Weights of a small mixture-of-experts language model, trained from scratch on English Wikipedia: width 320, 128 SwiGLU neurons an expert.
Below are experts of layer 3 (counted from 0) of a mixture-of-experts language model. Rows are named router (the router's row for the expert), gate (a neuron's input weights, with its number), up (a neuron's input weights, with its number), down (a neuron's output weights, with its number) and show model dimensions 200-239. Each number is 128 + 32 x the weight over its row's rms, rounded and kept within 0 to 255. Numbers have three digits each.
After each expert's rows: "gets" lists some tokens that make up at least twice as much of what it gets as of all text; "comes before" lists some tokens at least twice as common just after its tokens as in all text. This comes from a sample of Wikipedia text that the model never trained on. Tokens count by the router's weight.

# expert 3
router:145168121157183113110134110185140081145206126121115197089131054122166120155114154143195083187157150119126139108136162113
gate0:130135201115151173114085173119155138183132169142120150097094127178141109143143093122114126095109159148100204098146152126
up0:146123142123165130110087163071137148115156153114148088053134117149085068132144075176163180176137106088128177135146189152
down0:160117189157153100157112114044169185156111139147122065116136128113135073129135067087156101100105141133077057141102156117
gate1:117142134108119163118119171111176151119164143148202057108158173079113097176113201148114106121208123099127171186141175131
up1:124125118090119134125116133162214106137137136130088135153086149074149113119158133097147136135107148185094098131085133134
down1:149136117151130178102110143151102113096117063093081112100148118106124110104131154059120129108096119180216120086053179073
gate2:123104119133071143151127102148122107127123120157150185126123113092126128129122115121203123098144127206113172142071157099
up2:148161150128128143156103105109053134088135121154149117110127057117145157220240082182059112102109068078154070106204145136
down2:200093138171107137140148107142189109132095128180120116113147138116114141123154151133178133165128065122117119082191170126
gate3:076085053091108088136161074107137065242134113173097138142152123139128110167145168145095136143130206140132177090138121120
up3:120157141157118159128172149103042156084168105064095101128164158141182101139143102086069178122110092112130098165096113136
down3:121147138154120113091175109098153163113176184146089146109131124102159165125129086121116175137101134140089131169078157122
gate4:151125191102155139107103114088088166119137148135124158189085147148126090152138174153102111155153147188081096141097095153
up4:149079146129094104073116127088135133104180125155152103080106155123149117200130120177121170184134096169181155148127143117
down4:107174171118126109152137131111154067133138152151172097130109167065146149092112129128105086196152095101097150113101138082
gate5:112166193081145116104142117158084144119092137172125185105118149145104113138155160164121089110081156159161164050144153166
up5:104152150071174098134122123134076106112074106119118181112121118123128096191130122150136068132035137161137106057141144162
down5:150123135117115127166149080147149099147161081094127112097103115165119108150143144186093155172155134218127155090145125077
gate6:175156170118185116092174142151123104125132095111132094070128156188092136103128100166153099104102112126091173136133159154
up6:173174173124184111100152126118115094139140091106135124078151110163103115147155046171149159118122105089125132089132158143
down6:106109135165142139077132203178134170166160081055090076124149192110098133188108128133151132146058119090105063148133101107
gate7:170122118133098151110167052171087126112132130108090222093067097159158197138109102101138120158176128102171149103100114146
up7:081194134119165165139172076104103075095215124128116170120118102182194126097075143184157100135071136124194129134132164125
down7:139155154141135109140160114169101113151117177108127198116136063097177117074131121126095135107186135132137101115115116128
gate8:121128120132184140142143122107145096132176122138198161136160165155141129086146074096122173166189106183142065158124160120
up8:120137163128166101147154130115142104177165108147219153138172187158101128060165115102096136131186089147086059137128209118
down8:089093134077157120103180138196121157079172082115162104151094176118131072115127150119146171146146137105140092143098107061
gate9:120208172164165145112126129171106119151172194157135084166121192181166161086076162101149119133115124182138161158110159120
up9:150113126125118181130089145154118181149123132146144105102151062146128143129163109155125152154177088116097097145136151077
down9:098107111114127099177135097095133141165077114157113187083117068127133128055174125089094169103129094120118102126193103136
gate10:100136126172121105112179174139113129156140076075142142130079104150154134137131153180121122131123126134119185077120099113
up10:152127157177163194188092171166077075112139122076083093154081138152145163076101085171164135081113134202104142087122133097
down10:082104120162137151076175161144175170133104115167110135093158155095114107160065138134161190151199132160156199072157102073
gate11:144114128124080120112146158160091147169111159123156059129141123109166162141125132084151141172193177119115128103139112098
up11:164135141127083121176174163151143154155099171126143085140154156072145178128126152060137148120140103146085111105128145114
down11:117116097095142165126153141132109116173180135115069125171106128114131122126144175102115139133164149176134119105129153133
gate12:129131136093155178099097093183154083142111103157130121152155080109094131135129094181153111116200133136127138122116085097
up12:102198128148141171162175082147175120100141098163107104069101129087146132099148105174138125100157133062166158109106204066
down12:117205136189154109097078121136114126160086101116159119127144156116115154098123077166142113111127060104100099147098143156
gate13:084099148133154154143156122111158096146170101219123143117151148126129145104147151071127096168107103120039100097128175167
up13:148135117122122143078139162127113114126041101104166093107082146164157151145136103167140106122129146141144149114143105158
down13:151133146215171098189113139143153117104144112091102132089103113118204159112083120152153168200147142099138104170099102174
gate14:150135137153103060118115170182113105182150150061160128080123146101124110118124169098101131127189151105102160120138116120
up14:104121118106141203146148072082139179051099122201110116181135103167132188133129121181124101146091094154143135140118166103
down14:135066155067187152106126149106128120116131116145151166176193127125146155153107104166147166129152185158080163149093105156
gate15:067148103214103102149113099114127135164155159124065170112133037168131149076143080110122130118110192151193136209185144083
up15:083138070128140070115136156184156064153123177153107132105107109102106178128125131158135119117137116111104135139087162134
down15:096140087196147109133147088162122176121106149169171204126147083051108126101150170133119133111170107149103195127073164140
gets: "\n", ".", " ", "s.", ")", "==="
comes before: "\n", "-", "|", " The", "The", " In"

# expert 13
router:157151127149142154102168148211130119141196131107107190143098076142167120143131147120191089167175119124098130184123161154
gate0:152057131110134114113145112090088134134099099165125128102077071162139083111132121112154050102163074169165133092187154142
up0:102078101118154118162091110091077106118106109200111105104115138181121122142144152157055076153131113138150094113114173158
down0:099149165139133109147159154147140145154075174167136203119164086172087175164140105105180178105114145138167087154071120177
gate1:109104183137128117132132135169110119213179106134166187135125058099123121142092134135168130118134125135104132124125209097
up1:093120216135131080117102168161151105201176145151149150167115051074152115108098172117133168105088130095076148099102181117
down1:126122132118103057132162133144106106102144078138109157077142158162152175066152161108064155113168108113106169109061087162
gate2:150131112111186124120173134143154166148146104111176171159126094155104124158110218125097160126185154099093133093129171167
up2:122134123117091135127124072097104160092119150130083091097139131150179119129109060123175110173110131133124124142162078128
down2:117172142108119130154113147123112161079189142125109091163106118125158100151107072174201121070159143089118093106081233094
gate3:130166224122121062170128125157134112106127110112140085135143119089090185212162158162137097139092139090076149165187196153
up3:200175128115135136096093084105129150174118091122121111077162106179118197085126149107078169159084143108071079143135182110
down3:118075134171150118166094148090105102126101072136133151151096118124175136121167105120159149133077092126158141134152153111
gate4:166065165146198168119178134131087107168144121095083100138138070173096096194123169140125139177124093094171087135147148162
up4:119091119124167107136155089118125093139146156097131092096157105140140112164161117096095120128122148169070191148110122101
down4:128142119088144115099112141122113136116122087140121127100074086130069160114106180114136120080111113138188117129152180160
gate5:193129161180106156181150170159195085133132100156147081098163140185123152166102114134130180148071168160183129125119137152
up5:180118142158129156139171104151121124155207114141161164130159143173118168206161115105120129161115167131145105156117174133
down5:115122152138126160080151130218111110148208115131081109099093161143129121111107198133145116151067121124139100156138154130
gate6:125128166152048118144174133138137167213126123105139195096134171107067157121124099131123124102106152145053147108138160104
up6:113105069127060109135154134117176124175090152084174157100103190148055132125142126095137104096134174129093119090119135131
down6:120136123137154089137136126209068153147141117097182139126148126107116158130111095132114163141163145084159081129147176099
gate7:072159125223147202077099098111123100128130170111128111153112126177116162114162070171127128135128130065129173112120170144
up7:182094124049120085165155161121137145135140080144115145131160121103105148159065167072119125102118108190138104172153102082
down7:071050119066145110115115088123132081143152069124074124151108104110120135088170156115120167087126154135125110090144122177
gate8:119140044152178162104145099155108140110154121108170127096173110152134121158115147189133083154163145172157168097097154096
up8:159101173126128100106054184113115144110162141142116140197161133104108091105126146119142143193110105113056120165155157099
down8:139100149136058160174114183072121123132131152151065100158123065162170096058120122067145156130117154085059111118128157181
gate9:177081137118116090102123128130100119066153116157141152124126134121100152182136143049148089196115098147111132136104186084
up9:217072072114137128123101152144076150076187144109141157148090114093118146083194151100177148188119100140118102092126134105
down9:096179140063119060115135112141144139150098163099151049122107168178136123145150153101146119126136096133159115148114158130
gate10:109094172057094113070131136137134137147087188099167117173128139103153105143166109094095141133123110126145111124144186149
up10:137102048135172163156083164119056126096128126169166109074142096138137139151115097181109133113090103120151098162087155065
down10:122106127093187152136110097125105106116121115102112092147115138117102144138165128130125103103148091050207154174062133082
gate11:174172164125102090116120143157114084075166149191136146099137151115156053100211145118135141153137131135221143163126148149
up11:178132146113108098169113140120152057084153129158125157111179095115124098140188116125154118155145164134179127157110148168
down11:127130139120097159152155093156150186104087129120136116123204115177092145155147153150187122216142128087099115187142127140
gate12:143085081126122140134053118180085232118161148150120189135121128130174146072166136095198086160148155128190108115074104093
up12:119019105121168119145105106112072193134134150132166165111073140094145121093140115110150092190107067147180082134119107125
down12:115167139130076123130100119149078109100113149194046080110135064175122121072117129119166131083078113085093104146134148057
gate13:147108119073096163130114130191081148175128110147167093168127189136182082082139150116155105105178117122099107173142137116
up13:198153125155116119066139165131105102171144087129115146126188139124132082103109064137100122130122176087085139128146153075
down13:131059107181129063116125119121132123100148113157135110099113165134182126126103154087083194128112145146118164146126061079
gate14:155175115163123158140145107053144144158133160090159139154134157129143158132095142162165134112158109122111133180099169127
up14:196140159128157147153137128108150141166162178102162124169137119136122140174141167165162128096140088131142127214112132119
down14:113152111096115095110130128090096140111102077138142120121091175156133150159102115077106102098137050120165044158128101096
gate15:131149123120115074124114227094043160141169094099116158119072130099081127112129141060198126179106147170128136089115142119
up15:129133138087067050135124201134072163169174139116147161140108134145073119152120155067193139201148158196095107082134117113
down15:121111169139151155187126099157115149118128132118116107158158139192102105115136082164104136153053089085096116149109096148
gets: "\n", ".", ")", "s.", ";", "\""
comes before: "\n", "-", " The", " In", " He", " he"

# expert 19
router:144132136178094083134136077173139134092144091110118183107100081122114157150154142084190099101186063125111107114138098176
gate0:128121204132138125119147151136126024137157156092132135143152161126110083141083093162153055095151102052171158117165161159
up0:119136193179077112093190132154163091149131187116136115134152166133120132134061073133113061121139098053152158127196160154
down0:073125140154133119166036138129091126129075158125172115132139107114173144138127177072121114170199119190181180182114092195
gate1:163141132150111112112211149126133076120220185145143180097155147121155154116115156091110151051189128114112095123177093134
up1:124085179113145070132209112130083086108182182096093138147130179169131107119165124085102096067187164115171104108211110110
down1:121088138175152158154146124144134051097115123153170145100173142138111044150094098085138121113155153116116129160091077084
gate2:109124171118161141122103129145128076170154149136136090072158116107130119102131123129084148116172108169191120176125191149
up2:079126156141161132133151113215118100197086160118141124153164126076107204118166068146094094139107123161133137167129172144
down2:169134133149121108167112112141140211134105136145173113159137205117144098123104155092108064090068141163119167174142162173
gate3:099125090175095076083091081098139166189092122062108149119114103124091126079054155113146118137140108163107147121140142131
up3:121074145111144108093114140112148168117043127115137110080162030165077134123099177154182124149124070130083199134121093154
down3:102186138115104112144127121082118183131168096145168130110106098171057142149120175136176073177156143079126134086127165102
gate4:106036130174183129102103120130118118087127087109138139123172124106080132119157163083154128157141109080147111123131129190
up4:103223105091004141155127143112108126156124125141117168106058164117122111130143106122075162141100203130158147117145146113
down4:075130127128142110099101100171131177141084148087083127168078152091144143150111139163129107072160169128194184103088156101
gate5:127103151134137148104128095075171112108136112191104151120071128140077114072101134099128094121122082185150134158124148122
up5:091112190110230123129146073051070146125134170128125193101066185169075117081169156081153098113119181149207166113166118136
down5:155151078118098116119165098221108108147136148147129092074143108142051077143133109097120125155074184120102002148139122120
gate6:124161140126128134132069113152137125109137073139098137162111124123158121168163118194150106166091113129096067096093152102
up6:125130113136127144131117141156133154123149100145124091103175188097222085119127103184155097164058132141082114107099149093
down6:139076129130143179139145148110110091112104083121164125105078204082138171136147156129098131152119142161114149156110170139
gate7:123086139107109137140105101168104176130144102146147163128153164083142132133127077071113072120096155203132132141138124173
up7:132138121182130159148115121047160138118117167170143131133090101151160115126164075162168135112124120098175176160141134098
down7:100113179190120149093189130117082073188092108167128191166085117165098140106073100118100122129126162137193087137115173119
gate8:120141085073117113184180152096159082097152076181093129138185175156142029216119126090155175171127086131129153092140147118
up8:167164099107137140132118131148195063077169143157095089109128153196099100127088177110159183145179161091176158113136145128
down8:095201101121153114061097115083068165138071112145115135132160141143040050167109161161162141094143125145178104140112144149
gate9:134119122144159117088132120152094139171115146158159135103119168089126100167079079120149096120147144134156136138104098158
up9:071180097134110099164142131126121163132143101073167096144140091160110152048170202115102112151100118121111140153161136077
down9:122194120120099100107172128133080150097103143177085162098153149122137069070106182163107121140119192077146168106156145070
gate10:110081122105151109139108114089126112088111095153141099084138146200092110109112147115123153187197134168147192108071081126
up10:110104129098132066126047122156115135103037117178106106127179127149089146107123136147138165127131151176191189120137157107
down10:113192119107098119127127105146103168123183119130126092085144151124087105108151130054156122141154113105160131102056109107
gate11:137128116125117119110081104128112130113157094124102143138152130097091170166130111152180098105153145107132160106184102131
up11:155116087110118123143145080048133100124144096091101160146143118102117140162157135139167070123157162092116163127167135145
down11:137119082122056090135177139131150120157105127143160112151096129148143193189157120121123151152156141145117145139139100104
gate12:133186192171105127121135105121040155095138160086079157128076179133132122122111124145088068093127107208159088140137096156
up12:098160161126094168111103138103023165061108125085115161179086153113119123160070125141149089170136138148175121129130056132
down12:102133142158149118147156082126084135089077142107109140128155118138143093016139138076069132081059070174093079143118040132
gate13:153121158115117116118070119114084128148133062135113171190070171132148050175112118125187077155144084158131122139079087146
up13:192169089093128126149135124166142101145167144141121091148181101146151180092123103149106164105166154141166154129171167093
down13:081114130158171117166108145109182182138097206106151148157164101084101116108105160183215164102138177123178161079110206149
gate14:115107111147160124167121122169114147081134108109100127163141092124118156161113147135079150138129136139119158131106123077
up14:186160112100090139152161112140176109127129092112105120121162088077116150118176096139118142159157125130141076151130129122
down14:148192104178173156105127121107097099048133118087108071047106171162150136108159148120126105154161122170069100112131073138
gate15:119109116110057113164148158132122066154171114156094058138128111123129057112081194175118117126112174116184143080073098129
up15:137131138197190117167201145175153170147085158097081130063115115136155136141099162098093122137150133128122077145195138132
down15:153145080122137125117117114134197158115109113140176096122103155131144150128037191181117138149105167140152095156093171132
gets: " to", " was", " of", " in", " is", " for"
comes before: " the", " a", " to", " be", " his", " that"

# expert 16
router:161126115151187093150164101195144089102137108084171231141125117139133143179105149101078101143115080086120080138208041186
gate0:130104157128131138212133041147103169132134092121156127136126169120141146120119174072080086084090157132166221118091089134
up0:152126114199145119195157091122081125088147123174183044136141146145125133175124128166072132155129125070104210122136123145
down0:099062167085162129144056145139137165186103129157100143184099163093106112119090145143162133184120178174134114156177114146
gate1:202095099107135093167102065171116147105121163101063109118159127142149167138099139160176083122204130127110142182208113117
up1:167104074154134142079111051115071106116154162190161051090131158172137114174101132141114141131096075116107171185093143151
down1:205112141177108059180146123165164160168132141120089129146089096157165109173094144113050183130132141143188067122128104078
gate2:148105153143141110112155152157125121070053166104179209122126129127148140136123167131139126129120100086149181134147117135
up2:112072158084167139130063116100102123129180118145052067176152135176094101138139122146071113117122109154079101128131137089
down2:150111133130136132112096138090186082150169055094106149097079122115114098175099123141126132086118150081116114090142163201
gate3:121115061153148093062134170118132136135135074092113202157130130146154199121156117147165124122168136102046089103136128088
up3:130156121095143087121115187100185118146126122141070052104076210075082064099096139131174094128127139135104089095129153124
down3:108071127129164154147159129140113157090144089146091078121124118129084145195207162167063127122116115106101106157164031107
gate4:161086205091154138175153123143138122144122104155108135153172127155180150159164131126118120108167140154144128087158075139
up4:128142153130165185167114087090102135093109125124097116171153124103084152079181145102171118158186113108150133048166115144
down4:131031142144169194078132099111180091144102088109164175168113149163162166128096155099152163145139113104157118166165050105
gate5:115117067064124096162100151133165129118109101093135139138087145100125164112097131099141126178119102136127098158144133173
up5:123113175130166171138138130145164166132163208120108111085114150109125076147126129126113182086105163153138197114118154087
down5:132121140141102120080136104095074098064112144104120138113088198094130114202133077186183166172163087100134134151070113163
gate6:056109088192082108178151132168105093068112146118103114104125078184195138142084134146143078108153133071191154180095113138
up6:148108149120141108143103137142104163130086104101127089127079100118183157152156166116088141148155133120168113124098144130
down6:106135126143141105153116151188072156132109162076173131070109118086171169162130158067090111184114155084133145142179038100
gate7:132112088132149149134135168200114055086125145197054104146096094126061162111068158126127135109102152094115106145145128172
up7:132121142177140118159095116107126159121095121146128166158081136132073122144177151120092178090121108152082061086130118085
down7:125118135119212119136161140119153100148119081170076137116136157177073110109135161173070123106138181094120113113165212184
gate8:138070145113106133123123172146132133091143140149120076097063132158209139115099149158163098140049081150105156089158140188
up8:132162125141163115114102135141142169172118054096087114108153116128130112086164173126154149110140137077096138118122085097
down8:166129116141152130144169148172104133137128151139143062114152065103093112138143055124100167138122122105131150123122124101
gate9:125145153118102169096151127127124101078148076141102117098149081163119141152118066129105112172141163113106136170147114121
up9:117174105128138152124069156161119052175121078159056166105136112051083127218089160111144142108165145115138143096043078170
down9:097132076128118135084101148089207179096106133096133118096141175193156115115171182112185108106103084097183130134108083111
gate10:132139124138110121173103122158093124100090167169163181121171087146123135160126131134124021150138118109186080099135087196
up10:111166136146102107160084136157087131138072132131108137071070124138043138161127114079070107123119171116078186079182143119
down10:142082157143098163126138133148122117044106121118189114173071167088150102121167120131122147146139124104117130123133110078
gate11:168159090107148165110158111171099126106096157128165149123155132078156142117175124086119077134173109115191117122146092101
up11:177089061131117162125154089139138108147088113096163154158147136092205146111169107126170157105170133128124103094092088104
down11:088049098104129136138117122125161092094135127165123065019089153107138155115150152139117120125102129158081058113162121133
gate12:053172154120149148170152064202112140152155107131174132109126132163109160143131173144151152155112151087142115131143097148
up12:077133132149142155168140131181117134117180110077141095111090149130135147163168132115120185153108116067148119093180116106
down12:140138086094081078103085125125227067165138065147183145090137160132111118142118162101134097129120035148089108129077094090
gate13:108206176192129077154105128182084122157080155145128165135110122114134015104111117141140123113077146164102106172157138141
up13:172164155168160142162112131156112123110093176143125127140081128109169110132080126219144082156100161179116100116139139164
down13:109127130130126093117130120131141113091091128076127145101092158103138106110114103159058161215191126143115093175117089104
gate14:130079148090114143108211124122113138168189067120148131059137133132154139100171134120101134083232167116070194114123143173
up14:118128137081098098100174097106108070150119144150169175136065170135096133102146137167148109048187142142106199090195113185
down14:127102144169124098119107137165093071125135123134130129135098096189128152058101191119101224087130157157149169105115074163
gate15:099111084106114107156154138151171122178134128161160169116157142121082207165141024128120175104157076114112088146082081199
up15:125178139181173120142108106121112090152129108106108082154200154157159133122105141120134167140153146148179173117086112142
down15:118083132167198160078114133142167154161093090166127161170149134152103207124128159187138127119159047158077072133176117175
gets: " of", " in", " to", " by", " for", " on"
comes before: " the", " a", " his", " an", " its", " their"

# expert 7
router:159188131118138105136090117171205154107176035103107255161129067138143153137120137145142071087141105150085161106164134181
gate0:190112120099159040120154104124145143114123129145125140124129104136098100070034154137159103104103137099145126073099041108
up0:118134165102134112175158069139162128134116159100140140088107178092144182098175092096113139126132110146115120102081089121
down0:112081169138141055099137111106152189116124108093084114164132132163091199125162102110066165169098049137181124209050053119
gate1:121082079148207149117149112119139107135159058120089157145051077104136095176143114074099220132125121050135173110105108198
up1:065134114107092135103169111119144097157166119092139144161130101130128148154200126144164150131164148072172128158116155129
down1:120155141138117091110128102166140112130154128063137202106082110124140142140060133162087087128143134108125157129160099091
gate2:146109155125170115116124105102115190148141134132108160105091107202057134109185139147174136190204184123015096140078139175
up2:114108120122150130125158127146145148145106104153091184108096107190014172077186119102133135185226158081107095118093185161
down2:128112108147188127177120129126100161150211135143134119086113133134114100104105172100147150160147146139110071105138136130
gate3:158114184107114102161129152124149111068102170087136158126097112142162158184141078143081165149130140142194159145146106207
up3:135163143180096130119086079099134130079125152134157111077067161085155123130174126078120108100151158198074057134132180110
down3:085133090114137115136101121130083096140148100077101109116085128069138121155108158100064174152170128132140125114106180121
gate4:146099084116108158044133183133156122131083169103133127191108104151114119122118141128146149152114151139102155126114161167
up4:100137126136148104215095078143117091115155120177115102046175123066129160156181115118095132087123097095167122139133116120
down4:135128149166137170135070078121099164107106100169111081120122098149164147179110148133110130106212123077145094106151065140
gate5:091093179134106055161123118094113102155134133165164168139181054126180125105148100123124134145161205112150093127108090151
up5:095117113120172158129104147186157130146102119159094118109095177135109060127122160113114135169080124176119107111138164110
down5:129120153123113168132136128114103150102170135157097132163147089149125124138099167118126138103103063065110164135087188121
gate6:079099110134149139064099125126146179155146099108064140112168102154165114132153139112124082205150094141099117134118127099
up6:069119111099154151122173078152106140153145125125114114113116090111094145100142111061165153099128056150108096118105100113
down6:072059159090144164111131124183118128195143138129090130181114176185178114172128141105144156094138110110121088178115134082
gate7:092072143082085176129126093153173153072153083167112132144102090170113112130098082107118068137102140132070144146072117109
up7:216167147118156086138112095158174155116110151084101132114145120137095125141113118123094168130064181095159156157157156172
down7:109113207181124158169156146156099131117186145123154121107170104181163145100163163134143189179118056095102172098126144126
gate8:181083127077137106105071112159165104101132131093088169048117166124107135109145142140142099132140164048148131106105183080
up8:144129103071140140097080097174219106082135099113094155067169114155139123091165123150132060104156142105124165082101163079
down8:079110151057042166147120107130116101104124139115152184157135131183103187134123111131155143119138098161107139100149145117
gate9:123071131126131122181137069133156127142140144168129108119146145097088128152151162111128174210147109107171127116116135136
up9:113110117142080113142157134134141088128131128173136135157126121093092115133178098117163160134116088136156138152124100111
down9:049146113073186168131188164135177121092176115145171081111130169176122068176102156138191125117116112133147159157135114084
gate10:112131108164098144146099099140153103123133105225142152102090127160113160123111130051116134101198099109126124144144161125
up10:152135128140135097114177139124110127156145130052140121124186142118106097164149153180131180165087139135204197088149122055
down10:167194129100073097123096146159146118153133166138144119149114199187123082118178148095082132110135076179155159119125117092
gate11:166145079093123086178138104196164128086184098155129157105149161171136080132149123118143170149124170136109131131143090125
up11:058132097152115126163109103182133098050143152103195237102141150118141147145104102127165134100112093113139182099081132123
down11:115082091095113214112144120135181088090087109083172082095103102148123130076060102111115089074072163109128133132185122146
gate12:088130129166130067108041108122176174147168127110146153131165080180152181133148105089087151177112147088103133106108201141
up12:108100117114108123077153158154101110161143132108089149114118084109117094106134146136188118119135149226120191120080129164
down12:197105223168140068152116165131154122122149168132134134121148119119080098159163178150088169070134132148144152151109127163
gate13:144119118137147153114113134128139125081086144105140167139114104135153126169114116102107146119042139132092172136147128193
up13:148079131131086117153136100083109125112128129149087106143156171109163147133127106170143150086120112091054111114199220103
down13:026131177141089041144103066160148079171075108107119092171093130070115039126133095176125159129104152133137089143088155135
gate14:144162160097158067146141166131170139155098157074156121201065124107159117105101186142161145110118091063120134049120105103
up14:131180171112090122136143174144164119138076133088146116186134070078182132093117181135200129124123118165115120085095138089
down14:126153076111097105133151131165149062144089151112078145129164080117184156156186149094147103163169125102143148120164081149
gate15:172137154084151152130180160139136162141193088138109160156144130163146163146200168113125168112135123154115159144187141122
up15:094139123159209126178045172150101114060179143088112153105133125113122137094062143121113093084129149124165090097067109129
down15:121114143152115126118107154064121099132146128172105103133142136158108076112120138144151112114112171178203097160150096160
gets: " |", "\n", "|", " ", "-", " 0"
comes before: " |", "\n", " ", "|", "-", " 0"

# expert 8
router:120165150176115103145132087180162109121125094054152186110114096145137169165106151091237118136182081162107156118145125155
gate0:147092128186110101108135126104163175088124148167138138069146112177104089184099071119096060142121103134104141074139139168
up0:193077071130126102150131102122131160146100123188137160086145172103140132127083128052064131136157071154111109119101161122
down0:156119107073135137105164129069157171123142145114133186132129128138143091212111165132152087131121155128124091126141150132
gate1:118125117139112155190137091154131084155123134104093095099184131111127196108147093147161139079129082111135132148131116114
up1:169120081119138161146175107105111152167124146181121149133123120125100112125100112148162096132160138107178122128132090116
down1:172105100166152112121112061116068091123137135129098131106147075097175113137158083115120132083137114106214161123121066163
gate2:123156147191090193147155121097158146158179181125091100126158147156146102220126086118161075116137140180128132100163133084
up2:096134089135072127100102066079155133135141145142094088134126151131129168120106128136126123085161132112160127142157083144
down2:156174192154130127149075129096124128093110132186064144135137165130132151170082104110136109152159111083111118129182161130
gate3:123137176093104146136177118095175145129119177158070182106117126136081109143190137094158155133155159105111134105152101120
up3:116113111134101143095151141118172139158156077119178139096165163109176087143129081111102145145116145105194186136114088141
down3:090111141112111174102124147048178127168085160155223102071108143146118066158118152117159131175151134177150166102116193166
gate4:137120138163124161069125141150140106084149128117132110120128138153110139091056144096144188123110143167130158107172135133
up4:144144109086129113066148116110114124094083066147088095171160121157092104178114139132104091118070060150086099129208143154
down4:129085164122134176128119095160138115182174086122086098134135098117107108090144191144148140135133141151183122182126193165
gate5:191141131183089114133114148130096145136158097171156184084149143172134095210136112093131142108106096159116124177128088133
up5:171161085121088133104076166148092121122178108128166161083094103158092138140116114123148093134118100095128190147122119139
down5:131108157125155162078110176128214159104143089087149113102154141145101082113123103103095144143130089113131118143088102096
gate6:134129172205104133166152191097137133111129131115114146136117090083042156132129203125127082121146171081117135104111084084
up6:128149141230096184157147226099134125144169144130142153119129159079043157111143207126151101112123192090149111124090114125
down6:178110082124135099138139139136141107124105082109142087121130210150136065133128143136122105093134129116145123147119060125
gate7:093157143133155151132070120147125116152083115114146132092148053114097152195123154117124091105114168117140140114159104093
up7:118156136132166156115087144134152130164066114118109141068137105073128143174116119137129095076114131104135126118114167054
down7:114161116092093161113115105138082125116104150125143148125076098173124123137172197121165152126163158089128155198177145110
gate8:115195102083147126160103141188056139119139106099109125171083167122091192118137106202219159131175063097149215172163142138
up8:213094177186102122094133120099082108132098114137140188100160107098153113132186126051146123104067116123127131116105064128
down8:100096141157156141209110137169123123164105092114099118150112080137161117108124035151179092093140105179067118118098041144
gate9:109139070141103141139083161156121091134158098122125135110166101172148114115098085098106052132129118110110132100172142154
up9:109098164093140108088166087103151153116082122101077131184138122163078084140141125134141164085173127134148101147093127109
down9:092157099160122161152094133088160161091124181155130155133100138174122116093125169099086172121130148137179171149092175145
gate10:087082120186145050177122120085105126165169140121181149093173111145127096136063103092182135154129102107114123155137087147
up10:153093146095131077115122156096165209195096068101149171080118144086148163127191160117178150070065140149122142146159138136
down10:117123101107210111181129116144108084115109161133163112152101137177173220114154150084121087072130107132097213149131166110
gate11:140105101139136146143145155086085161157152077100079109143097132125119144150115182145156186114130137140129154121146143120
up11:196079106107161166066209150093074121113123089158119081138164120172148165119117147118107118132101131144132135092158182101
down11:095144162185072073155115115199123108149117088077132086132176092155119123130125138141162192145153099044122070119178117193
gate12:123128107137123128057064164133082120171188095177146128159113150233124181145165115113134112116109150107125106121149175130
up12:099191137134113121092103082124144142153144110122165131144063094158143163163147128125125096086104134118097131162105124226
down12:109163146178148098162145093134082142139130096104141056112132152100098137140097126143160144174131122121130108116176146074
gate13:141130193165140085130090108133147101124090124100175082173157105182133131078090112094115102132164159161137165116081127152
up13:123122192166100062125165126145164138158111107156175156120128115157147133119106119104148146143211131164153176088069072164
down13:099092090071138109197113076154173187108045128133123096183099148167073135080084069170118129171149186109138194146139118111
gate14:119192132204206087143148122142132166089135138107147178123135138100121136104140132051121147099172148117102101162115085091
up14:102161152166119059114108168148129129149188103093116193128082112115141162141152157074117145111169075149128124099143040137
down14:133041086092132106112178197108110144127095147124122096113163112167122115122143094188113147167108187066136158093116143159
gate15:169177138130120134146094099197083139204157099124222128110176139170190116098139134190113145110156116136118108182100111165
up15:095093141117139134144086203102130136102099148097098091144127160144131130224123079125119114208068030087088148115119109066
down15:115126110053134183048126122124142130052094166129103120072117143061156084183108122157129101174119133129106110162129094132
gets: " was", " to", " is", " in", " on", " were"
comes before: " the", " to", " a", " in", " by", " on"